{
  "n_layer": 12,
  "d_model": 224,
  "n_experts": 96,
  "experts_per_token": 6,
  "d_expert": 32,
  "d_shared_expert": 0,
  "activation": "squared_relu",
  "moe_layers": [0, 1, 2, 3, 4, 5, 6, 7, 8, 9, 10, 11],
  "router_score": "softmax",
  "normalize_top_k": true,
  "routed_scale": 1.0,
  "balance_loss": 0.00865,
  "balance_bias": false,
  "init_std_router": 0.0159,
  "lr_router": 0.0013,
  "vocab_size": 16384,
  "norm": "rmsnorm",
  "norm_eps": 1e-06,
  "tie_embeddings": true,
  "optimizer": "soap_variant",
  "lr": 0.00758,
  "beta1": 0.95,
  "beta2": 0.98,
  "grad_clip": 2.0,
  "batch_tokens": [32768, 65536, 131072],
  "seq_len": 2048,
  "train_tokens": 291000000,
  "steps": 4088,
  "dataset": "wikipedia_en"
}
Below are experts of layer 7 (counted from 0) of a mixture-of-experts language model. Rows are named router (the router's row for the expert), up (a neuron's input weights, with its number) and show model dimensions 0-223. Each number is 128 + 32 x the weight over its row's rms, rounded and kept within 0 to 255.
After each expert's rows: "gets" lists some tokens that make up at least twice as much of what it gets as of all text. This comes from a sample of Wikipedia text that the model never trained on. Tokens count by the router's weight.

# expert 91
router [120 116 143 148  96  82  56 114 199 161 121 123  83 141  92 119 130 163 138 138 120 132 176  90 150 173 141 129 185  84 105 128 127 106 139 120 107 144 168 112 119 143 134 147 111 136 128 104 123 124 150 142 103 137 157 135 157  75  97 144 115 104  87 138  44 101 160 134 114  81 126 129 152 193 119 124 141 114 148  93 140 141 168 130 175 139  81 155 141 102 100 113 167 175  99 118 167  28 126  90  99 126 118 118  65 133 111  89 138  94  91  93 123 129 150 135 143 126 116 153  88  71  89 163 125 102 116 143  94 154  84 148 149 113 149 203 134 115 163 127 144 125 160 109 168  81 109 132 129 174 173 162 146 154 158 123 176 186 140  80  88 102 100  98 163 158  83 123  95 162  88 120 130 172 215 126 152 182 104  89  75 134  75 172 161 170  98 129 165 164  86 168 145 200 161  90 135  95 108 116 155 106  59  79 173 196 178 111 142 117 173 175 153 139 117 135 106 114 124 129  88  77 138 114]
up0 [131 136 102 113 107  91  86 141 151 130 121 147 115 174 126 130 116 120 145 113 117 155 140 163 172 163 123 162  75 156 110  84 156 113  67 134 166 105 170 189 212  68 141 159 126  42 117  92 167 108  78 207 110 104 148  97 130  90 113 123 109 142  54 164  94 128 184 152 147 102 149 120 136 143 152  96 117  82 118 109 132 137  95 147 141 230  99 171 134 130  81 119 152 156 139 153  75  75 162 119 143 167  49 181 112  80 103 147 159 167 108 162 184 141 139 149 101  60 106  92 150 118 141 131  69  79 100 137 179 138 137 131 126  71 117 146 223 140  99 144 135 127 150 144 149 168 208 142  93 127 127 114 130 129 133 110 118 111 137 122 172  88 115 157 116  89 219 108  87 173 150 109 114 110  92 120 117 128  91 130 131 133 121 168 115 121 134  74 148 128 136 147 119 164 155 123 102  67  94 121 146 153  82 147 114 163 107 137 121 129 118 127 129 117 147 162 148 126 130 169 145 182 177 118]
gets: " and", " or", " two", " other", " a", " new"

# expert 2
router [120 169 120 137 155  92 126 130 152 128 111 110 123  89 159 188 125  68 150 105 108  83 136  69 188  80 143  99 125 114 161 163  94 148 165 154 113 131 137  81 157 161 192  93 177 173 164  89 142 121 152  60 106 148 181 109  84 105 154 173  93 195 133 135 116  80  99 133  86 117 178 108 142 141  70 146 153  88 138 161 147 161 113 177 167  97 150 163 151 151 115 132 116  52 105 108 136 170 143 106 123 164  57 146  87 113 171 166 161 125  91 102 143 170 136 110 148 152  95  70  80 118 162 122 170 113 129 159 152 182 150  90 148 152 108 101 124 119  59 161 143 107 142 163 163 111 107 168 134 149 124 152 171 166 155 122 143 101 101 135  96 169 144  85 150 112  98 171 123 173 112 187 135 140 124 161  70 146 130 185 207 117 142  82  91 107 109 111 113 119 197 121 115 158  65 148 171 134  83 163 122 136 129 190 117  90 152 113 136  97 161 117 183 113 122 140 133 111 132  89  89 158  85 118]
up0 [ 97 110 110 128  87  97  74 174 112 117 146 176 140 109  69 133  77 122 118 156  32 132 110 111 119 140 147 144 129 121 159 128 133 136 120  89 132 103 139 139 128 108 156  73  97 135 140 105 205 117 147 162 197 129 110 140 120 107 137  76 125 110 110 134 123 125 165 110 134 174 146 121 179 163 119  43 141 100 105 174 183 138 122 105 157 142 119 117 113 153 130 136 124 108 129 109 156 104 172 127 149 190 109 139 143 108 117  97  84 107 132 193 104 166  72  86 173 163 168  81  67 109 160 142 154 185 167 173 119  73 127 150 138 179 124  69 174 103 123 169 132  60  96 158 105 171 115 102 135 138  81 168 155 122 173 139 189 144 153 115 143 162 143  85  93 154 151 131 129  86 137 172 175  98  84  94 115 200 160 128 107 152 165  83  65 120 153 133 164 160 102 106 117 154  81 158 157 119 162 145 129 146  75 139 143 121 178 110 137 142  81 132 120 134 157  80 182 136 131  65  88 206 133 138]
gets: " ", "201", "200", "199", "202", "198"

# expert 49
router [134 142  73 100 114 136 196  93 105 108 172 138 104 134  99 139 103 127 138  98 121 170 118 142 116 135 132  88 149 105 123 188 183  66 124 183 126 134 127 144 120 161 168  86 135  83 204 117 101 118 116 166 149 169 148 167 152 114 150 144 128 101  74 118 106 123 127 165 121 113  69 121 146 116 178 114 158 110 159  96  85 109 199 129 112 105 146 156 180 145 132 172 198 156  83 142  87 157 160  72 139 118 149 174 113 161 133  89 104 115 102 149 232 142 160 106 138 105 149 120  54 106 144 152 147 124 113 114 113  82 137 116  80 160 158 127  83 124  64 162 137 110 159  90 136 120 148 125 110 108 131 171 169 131 129 119 102 132 161 105 169 187 173 165 189 170  61 106 108 139 152 145 113 122 100 137 154  96  49 130 167  97  77 119 124  74 107 123 120 145 163 152 174 188 191 149 110  76 132 123  81 167 135 122  86  61 164 135  97 114 119 172 116 154  94 149 111  94 153 127 135 191 147 125]
up0 [133  95 118  38 108 120 162 163 137 159 169 184 113 100 106 148 112 113 159 120 147  88 155 144 196 132 136 102 118 170 125 154 129  76 105 124 137 133  92 136 155 125 143 136 194 113 207 123 130 167 103 166  96 127 141 108 199 127 124 138 103 112 116 182 126 123  97 111 159 103 105 163 102 121 113 205 109 125  70 167  86 132 160  97 134 156 171 126 132 157 156 106 120 160 151 115 165  80 146 113 134  91  92 185 167  68 129 107 111  62  97 209  92 149 148 114 122 124 151 147 162 128 148  94 146  41 123 116 141 122 113  87 100 173 147 147 150 137 177 124  96  44 135 108 122 101 112 117 154 140 138  80  93 124 148 118  93  89 100 131  95 148 176 170 132 112 128 155 140 104 103  95 155 103 116 122 182 156 106 143  62  75 148 122 206  98  69 150  85 213 114 169 135 159 107 131 113 122 122 114 133 174 125 126 116  84  78 143 132 135 120 189 117  75 191 143 148 148 166 170 141 147 162 124]
gets: " in", " by", " from", " of", " to", " on"

# expert 44
router [169 159 123 130 108 154 109 117 153 175 151 124 108 114  63 154  76 112 171 197  94  88 113 134 181 143 162 148 138 119 148 113 113  92 101 205 115 106 143 193 141 129 141 151  62 101  50 134  87 162 188 133 145 101 179 137 176  87 130 135 154  81  89 167  61 123 126 144  65 117 174 139 132 173 115 118 120 133 150  74 150 158 183 141  54  98  95 164 157 149  98  79 154 178  90 128 194 154 104 145 149  79  96 155  88 116 120  99 117  88 108 170 152 116 185 164 137 130  78 135 122  87  55 158 128 129  70 105  93 154 145 160 143 115  87 110  83  91  80 110 179  95 179 107 139 137 177 134 115 150  93 126 122 158 111 141 135 125 146 140  78  93 110 112 107 117 117 137 102 157 108 172 131 132 142 143  82  85 164  92  77 132 189 174 159 121 122 155 138  99 152  87 151 131 129 142 115 151 134 100 122 176 191 112 100 108 118 112 120 150 148 129 186 164 110 187 141 106 153 147 134 100 136 138]
up0 [115 105  83  99 129  82 141  39 133 110 105 108  42 133  86 143 172 107 134 108 142 117 192 184 141  84 146 111 125 149 170 104  75 189  94  42 135 119 173 182 155 121 115 196 128 123 134 111 147 131 105 129 121 140 158 139  55 168 194 191  98 140 116 155 184 121  91 130 132 130 120 101 125 146 112 120 108 127  76  81 144 119 109 126 136 117  63 162 181 179 107  61 137 132 106 154 145  97 161 156 122 154 144 177  96 108  76  91 103 114 138 120 147 105 143 124 173 117 131  92 136 118 113 136 180 121 182 129 131 131 169 137 164 133  97 162 171 120 172  62 129  89 104  97 102 133 174 131  85 134  96 151 125  54  83 104 132 160 119 158  65 109  96 105 156 173 125 155 118 112 219  80 104 175 167 158 130 177 136  89 138 168 148  99 130 154 130 117 164 107 138 122  91 143 143 154 150 107 104 121 106 158 189 112 103 111 154 111 130 163 120 193 118  71 137 163 123 124 114 103 106 132 128 110]
gets: " the", " in", " of", " to", " for", " at"

# expert 82
router [172 126 106 113 121 154 155 150 145 145 121 112 124 109 146  98 109 128  78 167 145 154 127 102 116 125 147  99 141  71 185 131 127 110 134 189 150 111 134 150 134 137 187  76 181 128 206  91 110 177 133  74  88 120 169 133 130  98 186 126 133 138 126 102  94 113 120 157  83 116 136 134 153 155  82 147 152 125 147  93  91 161 145 172 168 101 165 138 163  89 159 123 203 105 131 115 149 138 100  72 138 123 103 153 139 138 145 113 128 160  95  32  85 141 150  90 185  97 129 109 132 115 126 110 147 107 109 166 112 157 106 126 138 121  89 145  97 114  59 157 125 130 133 184 168  97  77  80 117 167 152 169 144 125 138 188  89 184 117 123 123 139  98 135 151 121 100 114 108 111 134 143 131 135 102 137 137 197  63 100 153  89  47 160 114 109 146 128  97 181 172 105 104 118 126 169 103  98  84 207 167 103 138 214 166  85 143  81 102 109 162 121 140  90 104 171 109 172 180 119 170 202 179 115]
up0 [164 167 136 116 121 131 114 141 172 151 103 124  52 108  96 110 130 145 112  98 112 138 152 200  90 128 117 112 113 112 176  77 109 149 139 116 113 120  83 118  74 111 130 183  85 108 129 128 105 128 124  65 109 147  86  89  94 140 154  56 114 139 102  97 100 147 136 106 148  88 148 154 106 165  97 115 160  83 126 129 139 155  99 137 144 159 101 157 102 145 131  87 217 156 131 167 129  87 142 118 148 106 121 111  84 176 182 125 113 166 188 133 122 144 106  69 194 102 127  46 154 104 135  67  73  99 105 139  72  82  91 122 138 136 176  17 127 126  66 119 169 125  94 133 157 102 110 192 149 134 124 109 100 102 167 128 111 128 109  92 142 142 124 156 164 118 115 146 115 168 178  15  96 133 121  60 115 148 167  98 107 149 104 119 125 148 113 142 136 186 106 113  85 155 147  85 135 128  82 161 132 110 158 125 191 117  91 125 126 132  77 128 109 141 148 159  99  83 147 178 128 121 139  94]
gets: " the", "–", "0", " of", "1", "9"

# expert 84
router [160 111 104 148 163 155  78 182 125  88 102 128  97 104 174 173 110 157 141 169 110  68 113 139  91 166 111  99 192 120 125 144  64 124 112 209 157 173  95 166 110 114 105  94 166 169 105 153 146 139 136 141 141 174 118 183 107 149  83 140 184  99 116  65 144  91  99 130  78 123 183 165 151 124 176 183  93 149 136 155 158 178 139 166 172  89  97 116 136 147 147 113 118  84 126  67 167 129 123 138  71 187 103 150 150 131 136 112  86 176 145  78  63 156  84 179 107 148 119 124 122 146 115 139 137 133 104 130 104  80 106 129 119 141 124  95  69 148 116 134 139  98 134 142 143 144 162 111  95 131 121  88 150 159 123 191 118 136  31  86 143 129  89 175 132 163 158  93 190 175 102 131 103 181 117 110 163  99 155 100 102 172 133  67  70 133 162 121 120 129 171 173 120 165 120 126 125 162  93 116 126 122  92 165 107 122 171  95 130  77  75 113 161 127  94 118 131  62  93 106 145 134 136 138]
up0 [165 113 101  71 112 101 131  90 144 203 158 108 107 145 130 166 181 189  85  82 133 166 146 143 108 133  69 132 113  98 145 161 134 142 119 234 105 133 150 101  42 162 144 112  96 137  87 165  58 142 110 141 121 171 102 173 132 146 159 176 119 123 191 141 149 127 138 116 110  41 136 118 112  73 133 126  60 137  90  87 118 154 143 138 104 179 170  67 139 174 110 212 142 169 146  70 136 123 165 159 101 100 182 168  82 140 149 116 130 112 173 117 134 187 150 101 137 123  99 152 179 142 129 146 129 125  96 113 120  81 109 117  97 142 174 155 115 104 117  69  84  78  90  50 145 171 147 101 101 159 103 118  63 163  96 133 117 137  83 113 145  89 169 122 123 182 146 118 165 157 128 130 109 127 120  75 126 113 114 161 133  97 141 148 121  99 125 103 107 167 194 138 144 136 121 122 115 125 168 141 106 118  84 119 109 167 110 181 140 136  85 149 149 123 134 109  98 130 113 159 161  93 131  99]
gets: ".", " The", ".\n\n", "The", ".\n", ")."

# expert 19
router [115 164 100 172 162 195 173 139 115  98 167 229  99  66 134 173 179 127 102 176 100 107  99 116 181 130  78 114  84 109 117 122 102 113 148 172 116 163 145 205  64 141 176 177 135 180 120 138 147 158 142 133 136 172 148 158 151 124 114 156 174 197 143 151 161 159 132 118 144 102 170  88 132  94 109 128 119 112 151 100 108 102 111 145 168  88 164 105 155  33 173 111 128 174 154 110 128 125 143 140 109 126 127 114  94 165 107 113 152 121 191 116 143 108 136 174 143 133 104 121 102  87 156 156 135  66 118 140 110  92 137 116 135 155  76 140  77 187 104 142 139  89 126 146 143 178 165  77 128 164 118  84 112 181 150 150  79 118 166 153 124 134 122 139 163 165 148 114 152  93 159 144 120 151 174  81  88 108 129  97  88 189 137 125 115 106 162 106  60 135 168  80 160 151 181 107 134 127 106 130 192  96  81 137 113 148 133 127 119 125 155 124 145 184  89 175 173 151  73 123 130 182 114 150]
up0 [162 188 150 131 148 122 146 148 181 179 150 175 187 120 130 159 130 164 124 109 170 139 130 116 132 151 144 125  86  97 158  97 155 167 138 122 109 145 171 140  85  96 113 135 118 142 110 182  75 142  66 172 122 129 103  93  98 143 147 148 138 107 104  99 109 120 117  69 146 166 165 112 118 112  91 145 152 148 166 144 107 207 183 155 146 118 119 125 157  97 113 117 210 153  86 118  85 113 136 120 143 107 111  76 129  66 108 162 125 155 147  82 126 139 103 156 104 132 108 168 144  97  99 153 129  93 122 187 164  76 138 149 126 138 155 193 106  74 128  97 162 156 175  93 140 170 130 150  97 129 118 178  46 100 116 147 201 171 164 169 110 112 153  85 135 160 127 132 129 181  96  93 137 174 123 133 117 161 108 171 131 185 154 170 121 171 153 137 141  81 118 162 104 123 102 121 148 149  81 152 184 108 131 123  89 187 107 165 199 150 128 125  70  99  62 129 166 132  82 212 160 156 132  78]
gets: ".\n\n", "==", "\n\n", ".", " |\n\n", "==="

# expert 43
router [116 153  96 165 145  57 114 147 101 187 155  94 115 127 112 150  97 132 139 132  94 165 121 149  91  96 159 133 136 121 195 123 122 117 126 118 183  99 143 105 130  80 184 104 174 138 124 117 179  91 162  75 124 123 145 142 224 147 183 167 125  79  80 113  74 110  72 106 117 177 142  96 106 190  98 114 154  83 163 168 102 122 134 124 102 108  98 170 124 127 166 113  19 115 124 161 137 116  91 175 137 139  91 146 121 134 128 133 168 137 140 108 102 154 118 142 159  91 111 113  70  96  70 164 109 128  96 150  84 131 157 122 114 118 109 160  85 150  65 138  94  98 155 155 199 100 115 106 163 185 184 136 177 163 112 142 181 162 123  63 117 114 140 132 146 130 106 108 135 144  83 161 130 162 173  82 116  45 144 112 101 163  86 151 122 139  87 143 185 156 112 141  83 126 134 152 129 133 117  77 181 130 111 149  62 163 114 169 135 116 144  97 169 114  80 115 107 106 102 135 126 165 133 105]
up0 [ 98  68 131  88 130  87  56  96 126 197 155 165 145  88  85 105 127 138 164 150 145 119 116 195 137 143 108 196 140 164 138 160 141  78 138 138  79 146 143 147  91 129 110 121 156 133 116  99 110  56  68 139  98 108 142 169 157 171 146 145 128 113  91 101 140 137 151  98 165 153 136 142  97 126  85 102 147  89  91 145 177 108 167  61 113 147 133 111 132 166 132  80 138 134  99 102 157 134 198  28 124 179 110 140  74   8  72  94 119 145 124 119 140 154 101  96 145 101 168 112 133  78  73 146  87 100 171 117 129 124 153 159 156 133 165 142 149 153  69 115 177 134  81 135 190 133 145 181 130 164 124 146 155 123 151 103 153  78 171 140  97 166 156 149 125 148 110 141  86 108 117 178 175 115 161 137 124 209 134 136  91  79 176  55 147 115 106 160 129  92 125 135 146 130 139  94 123  98 130 129 118 155 121 152 109 140 131 144 105 124 113 132 139 106 117 135 171 137 124 201 140 141 160  97]
gets: " of", " a", " his", " first", " an", " its"

# expert 79
router [100 156 120 162 158 111  82 179  92 154 142 112 103  85 131 103 156 103 128 138 136 154  80 124 133 128 112 143 134 126 139 172  67 109 115 191 147  79 143 145 113 166 142 139 169 164 104  65 156 160  87  88  83 170 135 152 174 126 110 163 149 145 131 163 178 133 183 177 100 100 151  68 130 160 104 154 146 182 134  84  97  63  56 171 169 127 212 177 144  77 122  58 169 105 113 118 155 151 164 145 137 114 107 128  82 138  94 154  93  71 176  96 150 134 123 149 112 138 129 101  69  70 157 107 106 103 133 108 141  77 125 150 119 129  98 152 124 123 119 180 111  95 107 157 134 135 156 105 106 165 169  75 106 148 123 169  81 142 117  85 159 189 108 110 112 143 171 115 127  99 140 154 127 168  95  99 120 105 165 117 165 171 176 126 125 116 110 125  85 130 180 114 107 130 156 147 120 121 127  75 169  99  64 182 128 166 128 195 153 145 159 170 109 126  87 153 119 132  51  79 102 170 173 125]
up0 [184 130 147  78 127 155 163 109  98 126 177 136 101 155 169 106 154 120 121 144 150 105  93 186  86 118 173 132 102 156 123 126 109 166 161 125 156 148  82 121 168 135 156 125 117 159 158 151 146 174 125 167 143 182 138 175 140 138 121 127 134 173 109 110 142  49 178 104 206  50 160 117  74 140 128 143 150 166  91 112 136 112  71 127 122 122  72 130 104 138 124 129 107 165  97 171 185 123 126 115 124  99 141 130 116 137 155 143 152 188 117 199 137 137 132 107 128 131  68 126 125 100  97 112 121 120 146 157 154 132 118 166 148 153 128  94 137  90  88 113 139 155  65 139 136 168 130  98 139 206 153 130  95 159 152 159 158 127  76 136 162  72 168 154  95 132 197  71 159 111 166 120 149 141 152 143 116 165 234 100  82 139  79  83 138 126  92 132 114 125 104  96 145 137 195 178  95 140 117 109 107 149 134 101  81  94 109 128 144 197 123 209  89 156 118 145  68 128 161  64  91 133 156  87]
gets: ".\n\n", "==", "|", "-", "===", "="

# expert 72
router [124 138  86  94  75 123 144 100  57 129 157 117 127  95 127 150  89 137 160 125  91 145 139 124 138 150 156 148 166 126 122 136 131 144  53 173 135 121 121 147 110 161  81 174  73 102 113 165 111 189 139 156  91 140 109  79  45 113 123 158 138 103 109 195 152 108 111 128  91 147 123  96 147  92 187 145 133 113 124  40 139 147 163 168 166  90 130 191 141 159 172 131  73 125 158 185 142 104  78  95 206 108 104 147 120 144 144  92 109 161  59 198 113 113 155 176 114  73 134  79 120 127 105 164 100 128 197  73 118  88 153  91 136 139 171 142 116 157 112  53 111  82 160 132 135 129 195 170 148  98  83 153 149 153  95 114 138 136 134 172 149 159 135 125  93 147 196 181  71 106 132 137 134  89 106 174 133 121 154 114 104 154 107 190 137 106 153 152 116 126 131 109  89  98 131 163 133 114 134 156 114 180 161 132 106 108 148 152 122 140  73 136 127 151 150 151 127  79 151 174 106 106 110  76]
up0 [135 128 153 102 123 147 141 132 149 114 132 157  84 129 177 157 180 148 179 136  95 215 132 150 132 114  64 158  87 174 142 114 165 183 102 160 156 144 108 181 145 173  82 138  90 107 157 144  86 113 129 133  48 106 151 126  76 100  99 160 124 116 179 156 149 144 179 117 140 169 154  93 137 203 159 172  66 144 134 137 144 158 157  96 134 149 140 132  64 114 165 173 136 143 162  93 141 201 127  66 116 114 141 106 126 135 119 133 107 122 104 141 106 166  79 108 177 144  92 148  96 141 144 191 122 110 114  85 135  75 115  66 140 177 206 167 141 166 153 126 118 149 101 100 187 163 154 146 124 141 173 145 164 137 136 136 137 107 108 115 102 114 109 131  91 140 111 142 168 128  84 105 166 136 105 138  94 123 117 149  61  98 115 149 181 119  39 175  83 147  83  70 167 145 148 141 102 121 133 131  80 166 178 126 127  90 114 141  98 136 105 159 147 149 110 145 160 140 143 212 116  77  99 121]
gets: " to", " the", " with", " a", " for", " of"

# expert 54
router [108 126  55 146 126 103  78 152 148 101 146 169 129 147 176 147 140 128 127 174 100 107 111  79  68 140  64 105 128 133 153 156 167 102 116 112 154 116 139  95 200 113 133 114 120 147  72 145 192  43  61 153 146  67  63 105 102 152 108 147  59 142 137 162 134 125 101 113 117 130 150  96 162 131 100 124 172 129 147 138 101 127 100 127 150  99 154 132 140 175 121  96 122 117 157 142 136 160  84 167  65 162  77 169 124  97 147 154 194 147 143 112 116 173 178 118 125 158  99 115 124 121 106 160  84 173 119 139 127 110 102 127 121 114 117 126 100 116 116 125 116 106 141  87 105 108 166 137 134 138 143  85 147 135 118 134 142  61 150 129  31 152 119 102 179 134 130 135 114  93 120 159 110 157 151 157 192  79 193 143 161 123 145 179 142  96 178 125 119  98 127  98  93 186 150 128 162  86 188  84 156  61 165 158  80  91 136 152 120  89  69 142  71 118 116  76  89 122 105 115 166 152  66  82]
up0 [ 87 120 155 142 144 108 140 127 148  70  79 116 132 137 122  92 141  91 104 120 128  84 130 143 160 164 128 147 138 117 135  97 124 112 141 126 118  61 171 139 141 114 152 140 125 149 186  74 149 122 139 110 189 107 101 147 105 154 187  97  86 142 137 106  50 158 175 120 115 150 135  98 132 125 116 125  83 173 111  53 157  61 141 153 144  93 149 130 120 117  90 105 147  79 155 100 121 106 176 151 111 156 126 111 115 141 157 149 120 158 174  75 141 175 159 126 183 110 138 127  79 132 102 174 139 154 162 152 157 133  92 173  89 131  97 132 153 129  56 128 144 147  89  91 117  98 105 130 110 150 164  85 156 157 135 123 130 226 189 117 190 185  89 117 166  86  69 160 174 103 163 160 185 165 136 207 167  76 197 105 154 171  74 126  53 130 148  71 146 120 141 169 123 177 140  74 110 137 119  91 123 119 159 115 135 140 145 151 122 146 124 159 152 111 149 203 137 136 174 137  91  95 153 115]
gets: " a", " was", " the", " =\n\n", " is", " an"

# expert 39
router [ 98 189 124 151  88 130 153 111 141  97  97 153 126 133 111 125  66 103 133 130 106  71  98  80 121 116 117 126 178 127  95 156 134  64 176  71 101  78 132  89 113 131 161 106 115 100 148 116 154 102 110 184 170  89 109 147 120 112  77 127  55 153  91 114 140 115  96 164 152  71 139 171 143 149 109 100 153 133 136 143 146  79 140 145 146 123 136  99 141 178 131 168  98 128 145 125 128 125  94  82 112 126  79 116  96 134  31 157 124  97 127 192 165 175 176 175 186 190 130 121  94  95  90 134 167  81 122 154 154 100 107 119 158 124  96 159 119 152 120 174 214  96 134 137 111 160  85 139 109  72 138 117 123 178 180 154 158  58 124 115 164 163 163 146  47 128 106 114 115 107 127 174 107 152  98  94  72 127  80 146 101 117  91 114 154 133 131 131 121 128 132  92  91  99 145 179 154 109  91 144 125  97 107 140 191 107 102 146 175  80 133  90 153  97 191 120 183 120 147  74 100 154 172 145]
up0 [ 14 102 138 128  97 105 135  95 124  79 118 199 106 166 152 117 125  96 138 114  97 113 139 208 131 127  43 166 195 150  80 143  93 137 154  90 139 112 120 124  93 137 129 146 139 141 163 155 171  90 147  88 153 181  90 120 158 197  67 147 122  74 153 148 105  90 170 130 113  98 155 182 107 107 210 132 120 147  98 131 145 105 163 110 193 149 146  93 172 140 113  87 127 163 120 154 158  89  97 111 131 120 147  93  71 107 147 121 194 141 142 124 147 142  72 179 171 133 143 196 128 108 143  60 154 136 162  98 171 105 136 103 120 126 140  81  87  83 156 154 151 161 136 105 136  89  59 121 164 103 114 126 127  97 131 146  91 148 133 102 161 166 148 110 129 106 148 143 116 127 189 149 124 123 144  65 116 147 124 179 115 186 150  74 153  88  80 135 138  66 133 115 145  97 148 132 151 153  88  95 135 108 103  97  92 139 143 163 113 113 118  82 136 165 186 111  90 123 141 115 109 101 161 122]
gets: "\n", "-", ":", ")\n", "\n\n", ";\n"

# expert 28
router [167 149  94 134  95  98 183  98 139 225  90 116  86 136 112 130 100 140 150 197 112 107 112 130 148 165 112  76  85 143 138 136  83 168 100 210 113 207 118  71  86 160 100 113 108 148 125 129 144 170 195 102  94 111 159 120 152  97 158 165  96 113  85 107 131 110  98 111 153 110 124 114 139 196 133 133 107  98 143 140 132 148 130 155 145  95 171 105  98 126 105 128 152 177 108 133 198 140 128 131  87 110 124 113 105 130 170 107 128 120 109 126 147  86 106  89 148  97 102  89  78 188 135  89 151  89 113 161  94 169 119 197 118 146 187 102 121  77  93  83 125 101 165 179 136  84  83 166  76 133 136 146 146 167 160 145 149  85  72 132 104  91 129 160 159 103 125  77 147 124  84 145  91 174 115 157 169 150 107 167 132 120 118 135 139 155 115 102  71 115 122 121 109 182  92 158  90 164  92 119 110 155 151 117 154 144 118 129 195 105 100 149 188 135  92 141  93  99 161  52 168  80  89 108]
up0 [115 127 148 105 110  86 126 144  75 156 141 112 142 138  97 102 154 163  98 130 158 125 168 158 113  90  48  95  98 137 141 113  97  74 130 129 106 127 137 139  98  90  82 147 126 173 109 131  73 164 157 100 186 144 126 101 128 130 145 139  49 160  44 127 123 131 143  76 132 142 106 116 147  90 106 147 108  67  19 117 173 118 132 123 149 109 101 111 161 127 154 118 159 139 134 190 174 145 158 138 100 141 194 107  73  67 162 157 145 153 156 120 141 147  94  67 177  87 113 150 168 170 152 101 143 135 123 125 137 124 148 129 144  85 151 130  93 111  74  66 131 143 139  95 149  94 103 110 180 146  93  98 104 114 129 145 142  95  82 140 167 124 151 123 117  80 128 159 128  88  79  86 133 139  48  87  93 159 106 192 142 227 143  85 187 139  94 108 107 116 158  90 136 101 174 140 143 169  89 124 107 158 164  87 111 137 135 130 149 134 104 197 154  95 162 143  83 150 145 110  79 144 133 145]
gets: ".", ",", "–", "0", "%", ":"

# expert 6
router [182 159 134 139 125 169 150  80 114 170  68  91 111 111  80 136 140 150 130 160 118 160  74 121  86 117 116 113 139 140 164 136  93 110 124 137  58 146 156 167 117 181 131 182 115 141 166 146  91 157 201 141 102  91 100  78 176  98  92 144 129 125 144 122 183 117 134 120  79 159 112 170 115 170 125 146 139 129 147 145 117 144 113 121 164  80 167 136 140 118 143 121 142  70 153 202 157  64 135 138  98  87  94 112 134 145 163 111 128 137 118  71 108 106 149  84 121  99 121 103 115 175 173 122 175 112  61  96  87 217 139 137  86  93 133 173  95  58 135 118 119  86 138 136 130 104  93 219  88 172 182 149 137 169 181 185  92 139 101  93 130 158 105 148 162 150 152 104 168 165  82 150 149 175 151 112 147 104 125  66 121 132  99 144  94 198 112 138 131 152 133 175 133  93 160 126  79 134 135  86 143 106  98 116 183 100  86 124 155 114  87 154 142 143 164 145 172 136  97 106  87 128  83 150]
up0 [100 118 135  91 127 178 125 111  80 131 142  98 149  86 142 116 139 119 158 151 108 133 168 140 134 181 116 147 107 120 120 117 145 123 154  95 131 147 148 166 111 166 154 162 131 110  91  88 127 159 111 102 147  80  99  80 115 136 136 122 108  68 182 137 162 106 140 115  94 130 156 187 139 117 110 100  85  96 122 117 156 122 101 101 156 135 157 102  74 101 129 117 177 122  40 205  94 109 146 110  52 154 218  78 138 153  82 106 106  89 175 115 149 121 108  68 134 130 170  91 129 134 140 157 195 133 185 118 161 166 127 143  91 155 131 125 106 143 139 127  69 181  90 128  92 154 154 128  63 112 115  96 154 126 154 142 120  90 132 113 133 132 106 109 190 195 164 124  99 122 141 123 193 109 148  75 125 126 156  59 124 128 162 105  88 147 169 138 175 120 163 149 133 171  80  70  86 113 172 158 105 119  83 135 139 125  65 151 159 146  82 205 165 131 185  93  79 127 174 166  86 109 120  81]
gets: "2", "3", "1", "4", "5", "0"

# expert 75
router [144 161 101 118 123 116 139 114 156 135 113  56 127 124  86  90 125  59 138 136 115 150  96  93 107  75 127 107 125 132 134 141  97 151 131 104 114 116 121  98 164 172 154 137 157 109 145 103 121 150 104  88 107 148 125 107 109 145  70 178  92 129  80 108 168  84 114 164  91 108 173 158 130 147 112 199 206 120 154 105 147 146 164 172 173 102 126 151 140  77 140 172 130  89 171 105 103  90  86  79 106 139 132  92 102 112 172 117 128 121  82 117 135 123 147 153  44 155  99  96  72 168 131 147 161  89 120 154  85 191 153 177  72 175 100 179 110  61 115 148  59  86 118 104 190  92 122 127  77 178 129 154 122 148 184 174 145 122 158 155  58 169 112 105 152 105 121 161 179 159 105 137 128  78 145 118 129  94  90 133 111 134 122 149  92 121  94 158 126 113 169 167  89 136 182 120 139  69  85  59 149 152  87 139 127 115 184 168 136 134 176 151 158 126 121 117 161 155 104 133 148  57 127 110]
up0 [143 131 133 171  69 124 126 143 142 123 128 160 138 162  93 122  84  67 175 197 170 102 151 125  96  99 105 111 122 163 181 123 132 138 130 143  73 148 135 153 118 140 133  87 117  85 130 157 150 128 147  72 150 112  18 122  88 101 102  62 110 136  88 105 116 102 137 126 142  78 129 150 183 153  63 127 151 117 142 154  99 110 135 140 137 120 145  65 112 120  78 151 156 167 146 107  87 115 226 116 115 111 171 100 163 117 114 120 178 101 135 230 112 111  96 136 102 126 119  91 128 155 116 119 157 122 146 157 146 164  69 151 154  60 142 140  86 104  66 117  81 110  96 156 153 105 151 124 194 133  94 128 122 186 153 109 126 154 130 136  73  96 120 108 156 137 145 121 133 113 168 216 121 111 164  95 140 110 123  93 119 104  99 202 189 190  97  84 138 146 112 139 143  57 135  70 156 120 127 142 179 131 144 137 119 132 162 131 139 146 142 130 157 141 147 140 166 195  69 115 138 101 147 122]
gets: " ", "200", " two", "201", "3", "6"